From a checkpoint of a small mixture-of-experts model trained on Wikipedia.
Size: 8 layers, vocabulary 8192.
Experts: 16 experts in each of 4 layers, 192 SwiGLU neurons an expert, 2 picks a token, a softmax router.
Training: a variant of Muon for the experts, 1430M tokens, 6074 steps.
Below are experts of layer 3 (counted from 0) of a mixture-of-experts language model. Rows are named router (the router's row for the expert), gate (a neuron's input weights, with its number), up (a neuron's input weights, with its number) and show model dimensions 160-319. Each number is 128 + 24 x the weight over its row's rms, rounded and kept within 0 to 255.
Before each expert's rows: "mostly gets" lists some tokens that are sent to it at least half of the time. This comes from a sample of Wikipedia text that the model never trained on.

# expert 15
mostly gets: ")", " —", " October", " January", " May", " June"
router [115 123  75 119 155 147  85 165 166 113 127 150 114 148 105 120 158 155 143  62 108  98 151 108 115 156  98  94 114 131 139 115 137 136 138 119 156 136 119 143 175 126 100  98 149 156 117  96 126 142  77 101 108 172  87 122 130 102 123 111  86 148 145 127 139 161 103  95 151 126  63 140 120 140 135 141 108 112 124 110 163 121 145 132 153 104 105 112  88  95 134 159 131 162 115 156 131 132 113 145 125 133 131 138 179 158  98 150 132 103  67 120 100 131 167 136 153 119 121 147 123 145 111  97 155 178 118 151 146 118 125 135  91 124 104 145 134 136 120 129 159 114 120  83 145  92 118 152 164 111 153 129 171 105 115 141 151 114  99 106]
gate4 [111 153 122 147 132 124 114 142 131  93 129 140 155 120 113 111 119 128 127 141 149 129 156 138  75  85 125 136 133 163  98 102 135 208  94 151 106 168 129 129  84  87 144 128 124 154 148 103 118 149 196  99 163  73 139 113 128  80 137 158 121 156 126  86 102 111 148 189  86 142 137 160 150 102  98 153 137 145 146 123 126  76 150 143 127 121 152  99 102 110 138 122 168 127 106 114 132  69 148 146 104 166 143 143 166 150 150 127 134 102 115 143  88  91 137 126 130 135 111 160 122 108 201 147  67 134 141 129 148 143 159 147  64 152 118  71 132  90 138 106 132 135 126 127 133 132  94 115 143 145 128 125 135 129 157 142 137 174 145 130]
up4 [ 95 144 111 120 102 135 138 119 129 102 169 134 134 169 136 126 107 148 148 117  76 116 121 117 126  80 123 168 140 131 143 171 146 131 141  99 115 161 143 108 165 155 136 114 120  93  94 140 113  94 117 114 140 124  93 113 144 118 128 126 136 148 130 115 126 163 130  98 109 143 119 191 109  82 109 146  85 129 125 151 112 116 125 122 140 118 145 123 131 163 152 111 121 144 118 125 149 135  98 133 129 102 108 108 113 147 145 130  81 154  55 121 156 101 115 153 155 143 117 196 162 122 128 158 142 161 124 139 100  94 140 161  95 175 145 116 110 131 122 144 144 105 126 116 103 109 117 114  87 118 101 122 168 137 125 142 134 125 177 116]

# expert 0
mostly gets: " (", "|", " |", " |\n", "===", "=="
router [ 95 142 108 128 160 119 137 115 177 127 128 158 143 155 130 156 148 148 172  83 134 142 143 105  97 151 149 104 131 105 152 111 163 123 122 143 137 126 127 123 108 107  97 108  97 126  87 137 167 147 122 138  83 103 113 137 112 147 132 103  80 201 132 130 127 119 108 112 143 121 100 120 120 108 146 150  86  82  99 138 142 135 105 143 116 107 137 120 117 115  96 152 100 159 187 145 129 134 108 148 100 130 168 135 131 129 137 125 113 136 146 174  92 143 170 129 110 120 153 158 135 133 133 135 148 139 156 151 110 129 153 115 124  96 125  70  70  99 129 165 126  78 142 123 119  94 123  87 135  85 150 116  94  91 152 120 131 152  94 151]
gate11 [102 137 158 124 114 153 149 103 163  94  93  91 145  98 106 113 169 132 129 135  93 159 147 139 136 131 115 177 121 112 135  90 104 109 137 155 137 140 105 110 159 137 136 132 162 142 143 161 120 140 112 153 154  91 121 168 130 158  86 147 158 133 184 128 121 181 144 164 133 103 111 161 127 125 138 130 151  80 143 189 141  97 161 114 102 149 128  74 110 163 153 141 112  98 107 157 111 140 139 106 123  92 128 130 156 145 118 132 128 120 132 108  68 131 119 165  91 120 156  69  94 150  98 104  68 142 133 131 170 149 116  66 111 118  94 140 118 125 107 131 108 128 139 161 119  96 106 155 128 147 122 144 151 119 139 139 138 130 139 179]
up11 [ 98 112 137 111 119 182 103 128 104 133 120  85 129 134 129 134 138 112 122  71  91 115 156 155 109  62 119 114  93 133 137 136  98 120 183 137 114 152 113 101 113 106  89 181 128 121 122 140 145 140 118 165 107 117 143  84 147 113 146 149  78 157 117 158  95  91 132 125 105 165 126  59 191 110 154 112 144 145 120 122  90 149 119 152 104 105 139 128 140 143 115 112 146 106 142 101 119 132 106  94 109 143 147 136 115 132 150 158 135 124 150 120 139 162 169  87 147 100  99 135 141  98 126 157 133 105 128 133 139  91 161 147 101 164 161 129 145 155 122 138 121 162 120 142 138 107 125 159 118 122 145 140 115  99 108 129  85 156  99 140]

# expert 12
mostly gets: " The", " the", "The", "|", "=", ":"
router [ 77 148  77 170 147 124 147 168 171 100 116 146 156 161 112 151 120 138 164  93 152 130 118 106  88 153 132 134 120 101 160 130 137 141 138 123 154 150  85 121 117 121  98 127 131 117  94 152 162 144 131 149  76 115 138 103  89  91 105 117  99 115 118 131 104 130 116  56 105 119  85 100 129 120  99 132 166  87 112 105 146  95  86 120 132 111 118 101 105 105 169 167 105 169 158 172 129 154 128 122 125 113 108 124 130 122  97 137 117 106 133 161 146 126 142 122 140 101 127 151  97 155 129 103 104 145 128 119 111 130 109 151 143 139 109 105 107  89 143 147 112  97 131  92 136 129 108 141 117  95 129 132 144  92 163 135  89 171 101 145]
gate4 [172  80 144 150 110 136 139 150 132 120 123 184 110  74 141 131 115  93 137 135 106 147 124 145 127 131 145 118 127 109 105 115 146 113 180 118 132 125 148 144 127 120 102 156 118 138 147 133 115  94 151 107 123 156 137 167 145 159 125 193 130  95 176 140 156 145 181 104 111 129 135 141 111 126 145 160  99 125 171 120 103 165 117 134  75 112 109 122 117 100 122 144 152 115 110 146 109 131 147 166 143 139 166 164 150 114 114 146 126 158  91 108 125 151 112 108 123 183 133  96 104 156 103 108 155 119 104 134 143 117 103 108 146 133 153 119 161 155 142 175 109 112 118 116 145 130 140 118 127 126 123 111 144  87  94 136 116 141 102 143]
up4 [138 105 149  99 147 150 141  88 109 126 137 121 137 165 106 126 129 138 110 133 110 161 102 167 139 132 111 168 114 117 155 134 120 202 131 112 116  97 160 127 146 160 155  88 119 160 131 132 138 134 151 117 135 108 138 120 143 132  99 156 128 149 124 118  77 108 114 126 102 106 149 105 105 124 114 124 175 112 105 117 132  91 126 152 150 149  87 134 124 136 121 130 115 176 126 115 144  92 107 123 140 112 119  68 115 153  93  87 113 114 165 137 160 103 117 133 115 113 143 136  89 107 123 158 103 151 160 114 122 109 155 137 152 115 106 110 126  97 184 147 136 127 135 141  99 121 159 126 140 152 119 101 118 141 108 142 135 158 128 121]